From a checkpoint of a small mixture-of-experts model trained on Wikipedia.
Experts: 256 experts in each of 10 layers, a softmax router.
Below are experts of layer 5 (counted from 0) of a mixture-of-experts language model. Rows are named router (the router's row for the expert) and show model dimensions 48-95. Each number is 128 + 24 x the weight over its row's rms, rounded and kept within 0 to 255. Numbers have three digits each.
After each expert's rows: "gets" lists some tokens that make up at least twice as much of what it gets as of all text. This comes from a sample of Wikipedia text that the model never trained on. Tokens count by the router's weight.

# expert 29
router:101151127084169134108114127121146075091136106142095158129132107105106155124120102117121128176113158135149130147118146157124110173122162184142126
gets: ":", "us", "a", " S", "ia", " Cl"

# expert 175
router:172174159122138096101112130120105123149139080106111114146124118108142138091134152122143157136157137152081161164100133127109122154107099099148114
gets: "or", "ors", " The", " Cor", " May", " Canad"

# expert 142
router:191122164108083127101104105147120156191138100129130130116114092118133119137103113099117142154117132138102140139137116147160118101106117137132095
gets: "it", "un", " commun", " writ", "let", " Ar"

# expert 118
router:118137128136111110123074140114154155146141122104102107106157122149124144105091096094095090106150110115150119154147104128105111116110145107109111
gets: "-", "|", "–", " -", " and", " re"

# expert 249
router:144122105105113160154160128146151156133154184144152177117116101112100152195130120147107129155107096132144117139135099112086130169123159130148141
gets: " S", " B", " T", " H", " K", " C"

# expert 131
router:145154102140086114117151112128157119153111151145132102143149115116110134124094094152114126101118113140112106161173092141139165144138131160116131
gets: " (", " \"", " D", " O", "T", "′"

# expert 158
router:135150138151115106119145122127132151169141102085147122104133118118145131154135103104130147101141080162172151163096082115150124168123092122071152
gets: "al", " the", " of", "ical", "ale", "ing"

# expert 112
router:119173158154143128142141120160135138125088129141165139126143102128153119124146184138149152143149161130131100153089075079166129084135130119155168
gets: " for", " v", " V", " s", " a", "a"

# expert 126
router:137148123152087101120125145136116148131128092119148120175134175126129156148140133183112136112113127144140114139121132116122077087148139145111141
gets: "id", "ial", "od", "ual", " other", "ity"

# expert 165
router:116153082105089113153130137179129114130146085144090104180131108106174152152097153116147123114128093143139079105103117130146119127098133091127099
gets: "-", " to", " th", "th", " the", "ir"

# expert 88
router:152142112139134122127154148131131133132105173146068113117144159133103129128110098080101151112089138127132133149113118145144111139149161118168118
gets: " st", " St", " t", " re", " sh", " ro"

# expert 193
router:123117158155106116150106118137110115094105163122136130125144093138116118102167131137125130160122088098108092066149124124136160138095083113118119
gets: " |", ";", " 0;", " —;"

# expert 234
router:142147141148139133143103103157089091076103134108131132145120127156129114157156134154130151135145146142118155106099101133127156095165149135112154
gets: "m", " m", "c", "th", " h", "am"

# expert 179
router:108146113145134118114146088150101098153154121119126136092149092106154107098150148078104121167163134158150128158125152154137166124081097081133137
gets: "is", "a", "k", "an", "ia", "en"

# expert 247
router:104165144086155100100103116141140125155138125140089107113149098123171146133152128123103124108122181161148102112137117152107102120169142144166126
gets: "s", "p", "s,", "g", " comp", "%"

# expert 197
router:101136137120080105120125118155148188070128126113103124129147136177120117114120093173126150093163125112128164127142171113153134156145113111112166
gets: "es", " of", "s", "ing", "y", "ings"

# expert 36
router:106149099115145135135167178104171116170126157140096135130137094115144149135170163123103096159096141137113117118085142100108132148155142137144120
gets: " 199", " 200", " 198", " 201", " 18", " 202"

# expert 129
router:156129138131103138128179125107118111172165101135116119113130099129132127113106121110130144146134110148112128157183139140137137137092111123094139
gets: "en", "an", "in", "or", "al", "on"

# expert 204
router:086119134157121138157133089110104114136140112078099119096123142145128118100179172097171135157145114123118137111166167134140156115127095089156131
gets: "son", "ton", "on", "ley", "ey", "ry"

# expert 7
router:147104170129115122109122126117098113134104109149121113111109136083059130099139076137123117126142108150149125135099130150098118148100142112121081
gets: "y", "er", "ri", "om", "ur", "or"

# expert 190
router:120126109125096143208110161108161141088135088161175123107113132086149153127112116121125111114130091127156074116162146088127148087107136167111122
gets: "\n", "==", " ==", "===", " ===", "\n "

# expert 174
router:149151145142097148118150135126097117172132076146090115102149136127156157088179152159114149122142107119146122169149142142111131123121117088110125
gets: "er", "ers", "ist", "er,", "or", "ctor"

# expert 206
router:098135161156102143159146159113142147110177094150151118134109112094162151137141150137151120114122155133162127124168148150116105153124142168126159
gets: "\n", "==", " ==", "===", " ===", "|---|"

# expert 21
router:160108075143111146135163132104156166133121142114094106152130162103087103142116100181175160143144103112120123091125139123133107117105119143093167
gets: " his", " other", " New", " new", " their", " child"

# expert 32
router:094141114150126131105087083118139152128120154081162127146112082119112092120125147156171109135142173135130100161109120166105151122104092121104122
gets: " |", " —", " ", "ay", " 0", "9"

# expert 103
router:129143174167128123131130129138113132152161120104127093147140138131110150111157114137129123149118132153077154143191162138131127127120097088113137
gets: "ian", " American", "ional", "ish", " National", "an"

# expert 66
router:100125148135131175106139149137167165118122125082163100135090105127160168117093121140099136111122121107133114111149117068135115099172124125121110
gets: "2", "4", "3", "7", "5", "1"

# expert 252
router:121148148140157202174102097089136163119115148146120105157134127111084075173129095074126113147117163128130137153116090121180104134148161146111171
gets: " a", " an", " is", " the", " was", " ="

# expert 65
router:139155146153140141110119100173088093147114160143146141118116105066108128133140121149122148119159144143178129147109114154108134150096122113121080
gets: "i", "k", "u", "a", "z", "y"

# expert 230
router:139127146131103109122073124096125119119119108147109148110129133114130139115134186139128150120114124161115149111097175113107130123109090152147100
gets: "it", "or", "per", "ter", " May", " March"

# expert 172
router:131148150149125084080155119123159091108164128106120135152140171095104122122147164171141146159152169129166120138099132103122137145140149154159119
gets: "ra", " a", " A", " from", "ies", " e"

# expert 182
router:160152109124162104093088131127124113143132107183117138146152089115137164110103117153159160117163111118117149109152144181109148158120162159061121
gets: "im", "om", " N", " an", "|---|---|---|---", " im"

# expert 120
router:127149132141129108124149112130127127081105167150108118177131110113100130118119108130094127080116152119078145157144105088125155165182113160146107
gets: " (", " 0", " (1", " 2", " (19", " 1"

# expert 253
router:095160089112141110142116114083130138136110145111075153100127110111127109127141134114104092166141119139080106155075141171121142141132159132126115
gets: ",", " August", " May", " July", " December", " March"

# expert 68
router:090156102084144099145110112098172154087143108138095097135137120173133128113091149164094161109159119154150132166126129131096130145175148145138130
gets: "h", " the", " h", " H", " Ch", " ch"

# expert 180
router:150117123120121160138171157152130111141135178118122184123125109159103148175108110143107122146114107138145153140118127090089129156140142096147115
gets: " S", " M", " B", " T", " L", " C"

# expert 163
router:118139132114106124100142157149158143165151126120159168107152131121095053155122177130105151128154107147129114148085171167146139149099163118160146
gets: "g", "l", "ag", " Al", " G", " g"

# expert 52
router:116132140109175147146132139089146156131116132117122177164095130115124153146138137141094061147072126130090111121132094078095122137162153181140101
gets: " 4", " 3", " 199", " 198", " 200", " 5"

# expert 99
router:102163108151141117103138095093117154151145089095177120099149163155180159090109130109135140119151131144151138134122154128123154178158159084161115
gets: "A", "R", "C", "S", "L", "B"

# expert 117
router:126154100142137112121119135138147156144082124120178157144142126145129141145157175135141126137149140141173114132121112111104098108137128156143137
gets: " ", "l", "c", "f", " c", "it"

# expert 91
router:089160111141113095079139144158147078123139113091120129148136110099107144134109109118142153103115154146128104161110114139124128161134189113115117
gets: " A", " a", "A", " an", " The", " An"

# expert 26
router:176131168155080106145091141102133118106166110158146135151135094185100114133144099122109146116133113106161121125095102138123162103160110174144134
gets: "em", "os", " ex", " l", " t", " p"

# expert 248
router:132123069092083152173142092118147152149099101171130134123132130135121118170144124127131148138148140132154129129131127126137088138123124148145114
gets: " l", " not", " f", " be", " L", " d"

# expert 124
router:125147166142091107114109146137135111158135147148099102160150102096118138111124112153090149129101151135132111176158091098146134173106150149119120
gets: " (", " \"", " (19", " (1", "==", " O"

# expert 171
router:112116167101127122130130118102103107087099125080129133118121121123165082117143142162135075129088132111120125097174143114111106103138127106075178
gets: ",", "s,", ".", "e,", "a,", "es,"

# expert 176
router:094133126125098132151109109134086159094125142141094166118121105175156129149149119117149140129128126142158119119136090080101152140116103122158154
gets: " L", " H", " S", " W", " P", " K"

# expert 95
router:138149153078168114107106175124139141115152123143150123141158115112170085091143116144128155116093155149137082118143143171123126155109130111109142
gets: ".", "ov", "s.", "es.", ").", "a."

# expert 70
router:144124115067144094165167145099092150133102121105134091111134077090092173134173162140122150162145168133114148138102143162136089134138135181097121
gets: "ud", " B", "ge", " stud", " had", " de"

# expert 108
router:166137112163148103111148150099134139145156141142088154134143152130126135138164135154152156142105167118126162150105099131130150127099109107134105
gets: " w", " W", " st", "ru", " part", " d"

# expert 164
router:097150151100120101111099151112115106187142091141123109095175090091128140122102140134122127144136107151155108143163120112135123162098129085182186
gets: "an", " J", " L", " S", " pl", " me"

# expert 22
router:112129130119121127121161152128097113141113135156147103142144109123138099128121163131133141166150099139114113115100119146111112083104132161161096
gets: "ig", "am", "ust", "um", " or", "ug"

# expert 168
router:125101154168144116158120115117154134118086137141100130074143108124122087123113111082123142126088118062130138088117126098170093136098120145130114
gets: " in", " on", " to", " at", " for", " In"

# expert 78
router:124114119124125111155134133177125094142099155100131122083149120122126120124119134100134098160158093130130083126143102114166137076130162147155139
gets: " |", "|", "-", ";", " -", "|---|---"

# expert 203
router:114111150106157101112135119183146113133140139117117108087147112125109111113135095116171131093153131098140127150116165151130128099115138116131160
gets: " and", "a", "as", " of", "at", ";"

# expert 104
router:130116079126091141158102142183138123087080147156171166155113117146121119177110110090111138114098126141148089108091065112098138161129139129151113
gets: " c", " t", " s", "at", " f", " C"

# expert 109
router:070154141131164126165110109142146155119133077110096115129132096140152171094132120098113137109098142124125123127122132155101126117130154123132114
gets: " and", ":", "e", "/", "-", " or"

# expert 87
router:132105125101124124137137103077099093117109116091105106171133142188141166131140152139079146100149120155140133086128098138143114141086095117149106
gets: "ter", "ing", "ction", "ound", " inter", "alf"

# expert 147
router:113136160153159122132083144107098130116109113100097104127137136072146128142155144180072102149125118151125121159131137140160139128094116158143098
gets: "ed", " cl", "cl", "ated", "ced", "cted"

# expert 60
router:152134121143155158149154140119092100140153140115130124151117151127137104170156140163099124105157143114158140137123155126159090094124155130140114
gets: "v", " prov", " estab", " develop", "ed", " found"

# expert 191
router:101118134166104106125107119114123088118108155139136110133145118138141111080158092133099135152107120100145124090156097102147179155115113127164144
gets: " |", ";", " 0;", ");", " —;"

# expert 114
router:136135082130171112137079093097129132130127144136110108132140163145111137139090096142158161118139133149119165117150126127106160099098134112123101
gets: "ard", "reen", "P", "ward", ".0", "z"

# expert 102
router:089127149106109123129109127102099145156146142126088140087125127125114114151130139152131149163126093128147133147107131139118184170104122118130169
gets: " S", " Mar", "il", " Con", " pl", "us"

# expert 110
router:104147161133122132101093068066138099111174170101135124169137122142103160114106122119136163106105121124148116119091167135135115149149131178146118
gets: "==", "===", "\n", " =", " ==", " ==="

# expert 161
router:149129137101172111158108168141126124171156166136162119143132096151117101165088106098122141124125164148180109106105106079104143100192137131134111
gets: " p", "p", " c", " P", " f", " imp"

# expert 170
router:182155140113120107125122133110139100126159146078152144140127159156086130136131134154123133146171146147175109073093125137121143144102161126118110
gets: "ra", "k", "w", " K", "ri", "ff"

# expert 232
router:168137131118089103179134133082128108096113092136092112118130128132120121138154142122159129120150114143121109146154129133129131096088104124181144
gets: "b", " b", " l", "l", " d", "n"

# expert 152
router:079139089118152117102112153130144152137114106088138146109146183169114131108137126136105105114151177121126173122117086083101155168172110140150136
gets: "C", "ath", "A", " C", "H", "P"

# expert 107
router:115104160110126099151160132172156133125124093096129104131127102183135120097095121077177128114111134121153150142121165092160073111127092129108176
gets: " of", "ing", " to", " on", " for", " in"

# expert 45
router:110120150128151162115125135141116161135102162122146126133138119152146126163144151137153112110151136146096117107140116140150160092150155152137118
gets: " year", " time", " career", " years", " season", "ation"

# expert 162
router:105136168118071090127157121153119106135162146175107079131153136110098152090132105141155141121146122135102118163100163154101138158120171134089122
gets: "as", "y", "c", "ac", "is", "a"

# expert 63
router:088110128161139099092159110145140123122118127073172137150131127146165165116109129163132121136134155120133148104141163135180151109172094163101157
gets: "ed", "es", "ing", "ation", "ated", "s"

# expert 217
router:100138155096115110112084150180168127117127123157138138163149137133125109116108099122116160088150127144132131120107115144107154159141108121127089
gets: " C", " c", "C", "==", " Ch", " E"

# expert 169
router:083117136135096105107093121151111140160123146121116153140120132120100134121123116120135139107141147154121128145136119168115134142145157158139110
gets: " ", "–", "–1", "–0", " —", "–2"

# expert 149
router:106125170126123139097126178145109155117153157091119132150126090102160146096087146138148111139139102118114072144141142095146140098168120099096153
gets: "5", "8", "0", "1", "2", "3"

# expert 92
router:120148122126147127139122122117111156137174148149105134099128112107105120147135119115169152134105091129171140120163150107092152172113149121145110
gets: " B", " G", " K", " H", " T", " P"

# expert 11
router:160141146125136113106132150119112097085156166131172133155141117110164106087147146130140119086085139098148095132169086124158130127139111115083136
gets: ".", "\"", "s.", "\n", ").", "es."

# expert 81
router:126131128104158120102108098126095076138141139111127117156128111121133150135097120137124167133105120135100146124147164165130151131138126114123121
gets: "ation", "ment", "ated", "ed", "u", " form"

# expert 223
router:128159092108096112090124108156148157163099115141145130147152148129126128108139118109112160143132140117140096133125152106159131160146100116134089
gets: "ed", "ine", " m", " n", "ated", "ie"

# expert 160
router:116104097069137101120107160128123137107101101139130097108119143109144141179102099139098132095152123117139105142102124158158157115133196108165141
gets: "id", "r", " r", "l", " d", " pr"

# expert 227
router:134111171114130098101089100144181134167148130093132132071129137158100144126100086120137134115101116154139114131089148143107074115121097135116151
gets: "t", "le", "et", "ert", "ure", "ain"

# expert 122
router:114090117095150133119121169138077150141142176110152118117128130173146111100115151116134123112141123113122112102107166086146159123113100104124148
gets: " that", "ed", " after", " to", "ing", ","

# expert 239
router:102160129129136122106093155148125144178128128122158111077147138121125135098139104113131133102159157126147160142155127116132153152161159102163139
gets: "A", "E", "C", "S", "R", "N"

# expert 254
router:076101118134126127138151112087105101114116130067134129139137136169158138110114142146148156134137165129114163086154139108162161114119099161123109
gets: "ity", "ation", "ure", "ical", "ion", "ory"

# expert 153
router:116146109159103117110088169091128145130109111138100150114157148126083122129116117126114103136137122146162116095102152146156079092128101111161121
gets: "st", " st", " St", "and", " add", " ent"

# expert 62
router:081079145078079092133070090133129135133132095126125133098154156131116145138141157160141113145138148142125140143115133153104128081145112177122168
gets: "ion", "al", "ent", "er", "el", "et"

# expert 235
router:125131113145157133101095118138103089151122158097105122106118151120118148141164094141153145123136170130144163128108080116113165130112106122114119
gets: "at", "et", " out", "ad", "ak", " over"

# expert 82
router:094138164121157120131097096125098150106141106123083100091133140145168100128159106137139100097078107114160129115185171114098118138138130126108185
gets: ",", " and", "s,", "e,", "n", "es,"

# expert 145
router:106149134085146125108100095135112117114185103141137163098131128148114130100112129140108122119163147146122138115111158155099143168113121124116114
gets: "is", "i", "a", "ia", "us", "io"

# expert 13
router:114100142167143135142143077137104142150119139126146133149136161144187100109137129153110123144161141128179177186184132070151090120126119082113144
gets: "ing", "ed", "ated", "s", "es", " located"

# expert 8
router:144112150102133097094104104166111154133116103128137080138125067124141135127152122157107148101141155165150141136106139131129150136125120119155105
gets: "it", "g", " s", " sc", " act", " n"

# expert 100
router:093129145105138119097152152157105128137156149118146158188138156163161135140133139156122143187129138109105147163091114139141107094152118123080178
gets: "ed", "il", "ated", "ing", "ate", "al"

# expert 35
router:154149122117189125119188132083083091138146128104092132109133116115108115143131125076094160143156141131112178157131144135120132122082116134139112
gets: "ur", "b", "ul", "ak", "k", "l"

# expert 157
router:126150128113151110120167163137119140155120152126158104174133123093091138120168111107117128145145147099144161093156157137120153118086107094130123
gets: " the", " The", " his", "The", "ous", " this"

# expert 23
router:094133100104097098122094147091154144124183151119160134100148164146147118139079119145116148145133138148081109096127129131147088097109149116076108
gets: "-", "ight", "ort", " sub", " def", " re"

# expert 228
router:154121078089156116098138171136112146163182151146112144137130140114124130121096101094107163160132182112103165123116112117130155156144132102122137
gets: " O", " Ar", " Par", " War", " pro", " ar"

# expert 31
router:117165149111140124133124124099125117145138100140136158132128144117160155101098133148135085119087107126089147133117114118115138166117152140132103
gets: " 1", " 4", " 3", " 2", " 5", " 6"

# expert 86
router:093119138096143107093158160137127085144103133160123098159110133121107150149093153099126126112126171142124116134108159152101141136115143120148120
gets: "u", " in", " the", " In", "In", " a"

# expert 34
router:105134182117138169099173170150149141159139132100134100143099106107144160132094143148091102130103107134114090150117133111140136099186141121108132
gets: "8", "5", "6", "7", "9", "4"

# expert 41
router:137088091086142124167143160149138111129094106151074131128144152151100121132117119103131076117118093134149172138144106087164105080161112157085122
gets: "-", "|", ":", "\n", " |", "="

# expert 3
router:126112133103152118140133119121113060139119119091151133105088121093096151128109077127096136101120133171141130088146114158115166078093138110150100
gets: "t", "p", "ap", "k", "ip", "aw"

# expert 132
router:091126139103142115113137123170124134127131112119161122102126139161131093156115097143103129143084077139165164156152111139143139091155112151087131
gets: "al", "ist", "ial", "ical", "ary", "ic"

# expert 240
router:127117122142096123122131174161104173140091140155155136140093128114114165167097101116140117149158098114149064102096115163090129130148166112133111
gets: "o", "u", "a", "ri", "il", "ac"

# expert 72
router:138156139084095123168106163110116109117145092116129122094138094155120091141159152107133130127095130152129136116109158077171110102108143130130155
gets: " of", " to", " for", " in", " by", " from"

# expert 57
router:119130133101119122171113114164102143105123156120118150096158107107147139119150136133157134174127087145090108137129128136145165105126136123147154
gets: " |", "|", ":", ";", "=", " Born:"

# expert 54
router:131130141140111118120123110137121169151150109190091166118177125106132091084127135163122104132142101098132099120127159163176108113096131096117131
gets: "on", "en", "er", "i", "ov", "an"

# expert 93
router:116121149162119119106131131102104092146116145078159118132124131119133109113116160157105138168115111139101173181140160103175127096156093151127136
gets: "ed", "ated", "ing", "ted", "cted", " by"

# expert 17
router:147130124180124103098135181157149095163117151172079112105140142111142110103113114113120167087155125101133134148092140165101121115159130131140096
gets: "ro", " ro", "ig", "ag", " Pro", " part"

# expert 25
router:151175150123160110104126115137124113093159117121160111139141125090172093091135165123171144103119119126149089089144123161119125127122175131137136
gets: ".", "s.", "\n", "es.", ").", "a."

# expert 186
router:151161121175129120097078093148119122142148093151129141101146090145123171121114147187120112136101122126146153164154150150162145087098102091125134
gets: "z", "k", "i", "n", "ian", "l"

# expert 0
router:109093138165087114114100163157130104127096172103125116138143119113136092111171136122101103161103131112130093121145114145135120138099111147129168
gets: " |", ";", "|---|", "″N", ");", " 0;"

# expert 4
router:138143127116116115165114131146123102117113119122139140102097116096148136173127088155109118114136126165135093124085072149101115087130151161106101
gets: "m", "al", "d", "v", "t", "y"

# expert 198
router:089113132087107103138128095135115170166117159125105146092111118108115124109153104134180123154135166119116135151138136141095123168116151135147109
gets: " 0", " 1", " 2", " 3", " 4", "%"

# expert 201
router:123101120121138109144085146109136155107135131191160112147123102138109106175097113138097111078077121137116110108106084147090146140106132117145120
gets: " f", " s", " c", " un", " d", " al"

# expert 47
router:122114160140120139112128122125172099123098123172155138151135083115069106087118173148134154093127116128154146113125154165127131120079123127122136
gets: "in", "op", "im", "am", " in", "um"

# expert 90
router:103099088088102095153101098134138168116133122128100113149133163097126161140129091140173145123119066126106136112096149141129113153123144117124161
gets: "th", "e", " first", " d", " cent", " second"

# expert 59
router:101143089109113144154112148125138112162127109165130133144107130146164143138124121143124119088153107105129101141091119139097152136122113163136143
gets: "iv", " 6", " 7", " 8", " 18", " 5"

# expert 134
router:156143101124107130097126129137110120115173101126156107118168139084075133127147102104131142122154133139130133147119097157140160130100119108125085
gets: "ian", "ish", "ran", "ial", "hen", " American"

# expert 166
router:083137097071148097111116096150140117132130141095124153157116117125138144095121145096115133094089169135117118124144140126125081129148150144108121
gets: "–", "–1", "2", "–2", "1", ".1"

# expert 115
router:114110101154139138172158119109152155097130139137126104148130174132088106178130115115123121183058140119135165107105126145169111123120136100077161
gets: " the", " a", " The", " his", "The", "'s"

# expert 178
router:084127133119137126132098083118140133098129123072161127101067114103131088093086109138163133148164169129132110168125084149101083144120165135124076
gets: "a", "ah", "at", "ay", ".", "ar"

# expert 238
router:108128083125109098135130120097100079144117137118106103121119116133101136143142141129129136132153127113122147139158108138119113100105164135151158
gets: "b", "le", "ar", " New", "m", " 0"

# expert 155
router:168154126156119140146094095121095101123102148151103124093120118098090140118121132111128138098127165132138112121096080132096083084119116161140097
gets: "ow", " pro", " ob", "b", "t", " sub"

# expert 96
router:139096125118139131145105139138151106140101138168085123149141144146099167147107136071168097097115129136128140139136117109165101119134129159112120
gets: "-", "|", "==", "===", "=", "\n"

# expert 196
router:100117119104148124127129115106106157119166121130115120080104118144137106127091104141097146127052176098132124137123122131135083152109123118133129
gets: " de", " d", " and", " V", " ", " K"

# expert 19
router:108122149114160100096105116098149153090132117109113126107127112105162106105135129167139112159112116104150119099152136106128135100099120083099131
gets: ",", "e,", "s,", "a,", "y,", "),"

# expert 48
router:128144109126118134175157133124111112092156099148107101091131109155187112106133083112127167130147112129123172144141122140109148137184149092169120
gets: " m", " M", "M", "m", " l", " H"

# expert 85
router:104126143166156151138117083127097096098115102068145136096072136126169114100161112133153145164149125103098088100116119148141127088107124081113109
gets: "son", "ard", "o", ".", "ie", "io"

# expert 106
router:128161097095140124122147092107164168099130121109122144117146135131120088157147144119096165114126130146137140151111144089116118121126110096158174
gets: "|", "l", " the", "h", "f", "st"

# expert 2
router:151120152107153120119121181100092108150172086122142177167103116150114103163114116131099115134123124129090162130143150173145146111090124149122129
gets: "or", "por", "ment", "iv", "ctor", "ission"

# expert 225
router:094117121105128091112166140105166111172148126124074122085144134108082157165133143125107146127131143143174143147118126126093173112121107148108150
gets: "ent", "ant", "ist", "end", "est", "ence"

# expert 184
router:136149138123099136129161134125095116159100106182129111178135098105153137194118123133095146126144064147127118164096118162112105159128103140128107
gets: " M", " S", " T", " N", " V", " m"

# expert 75
router:088109143128124109148097136158111144151143124181142104167139130117170167108128089118124153136136105139089107137119116174122109188139134131129122
gets: "il", " m", " M", "al", " ne", "m"

# expert 84
router:119116171136138106181140148115112152111100153144087124112121115134150088138119142131122123171119091055106150112120134102163103107130125154120143
gets: " in", " of", " on", " to", " at", " from"

# expert 113
router:173124129156134124140123185119119119145143151168181115140142129115099143148132124128137154116113089136162080156099109109165178119155138108143104
gets: " \"", " m", " f", " p", " att", "em"

# expert 73
router:087154161106145122114100174165102101132113157154100169133142146132145091095108129125100138123121117120173120139126095111125092089150150175116162
gets: ";", ":", ".", " |", ");", "s."

# expert 183
router:129147148109126122088127129165094122108122099112134112123145104121115119125156118126139158149164105105124119174168150141117112115129112133098107
gets: "um", "y", "ity", "ure", "ry", "ice"

# expert 94
router:129129118128123134114138125157160119139115120126170115105114149095136145156152126126154122082162140158131098088116128144110122133102096128133132
gets: "el", "ad", "l", "al", "il", "av"

# expert 40
router:149142124129143110111139095107128067105145141141156133135131151147121131140127104178120143142143121125123105119120128136127127095086075142158151
gets: "est", "ad", "ast", " first", "port", " st"

# expert 209
router:123139127133191119116123117104109147172168126129118179090137122102092117128136147154119152151152142101143166132142107155123128124109100075164106
gets: " /", "ab", " R", ":", " Ind", "les"

# expert 177
router:137149137164111118097104104124143108123161108137120135133146155152146112122133146102151124176101115107101165122151121089151149108114097105137169
gets: "land", " City", " United", "ia", " University", " States"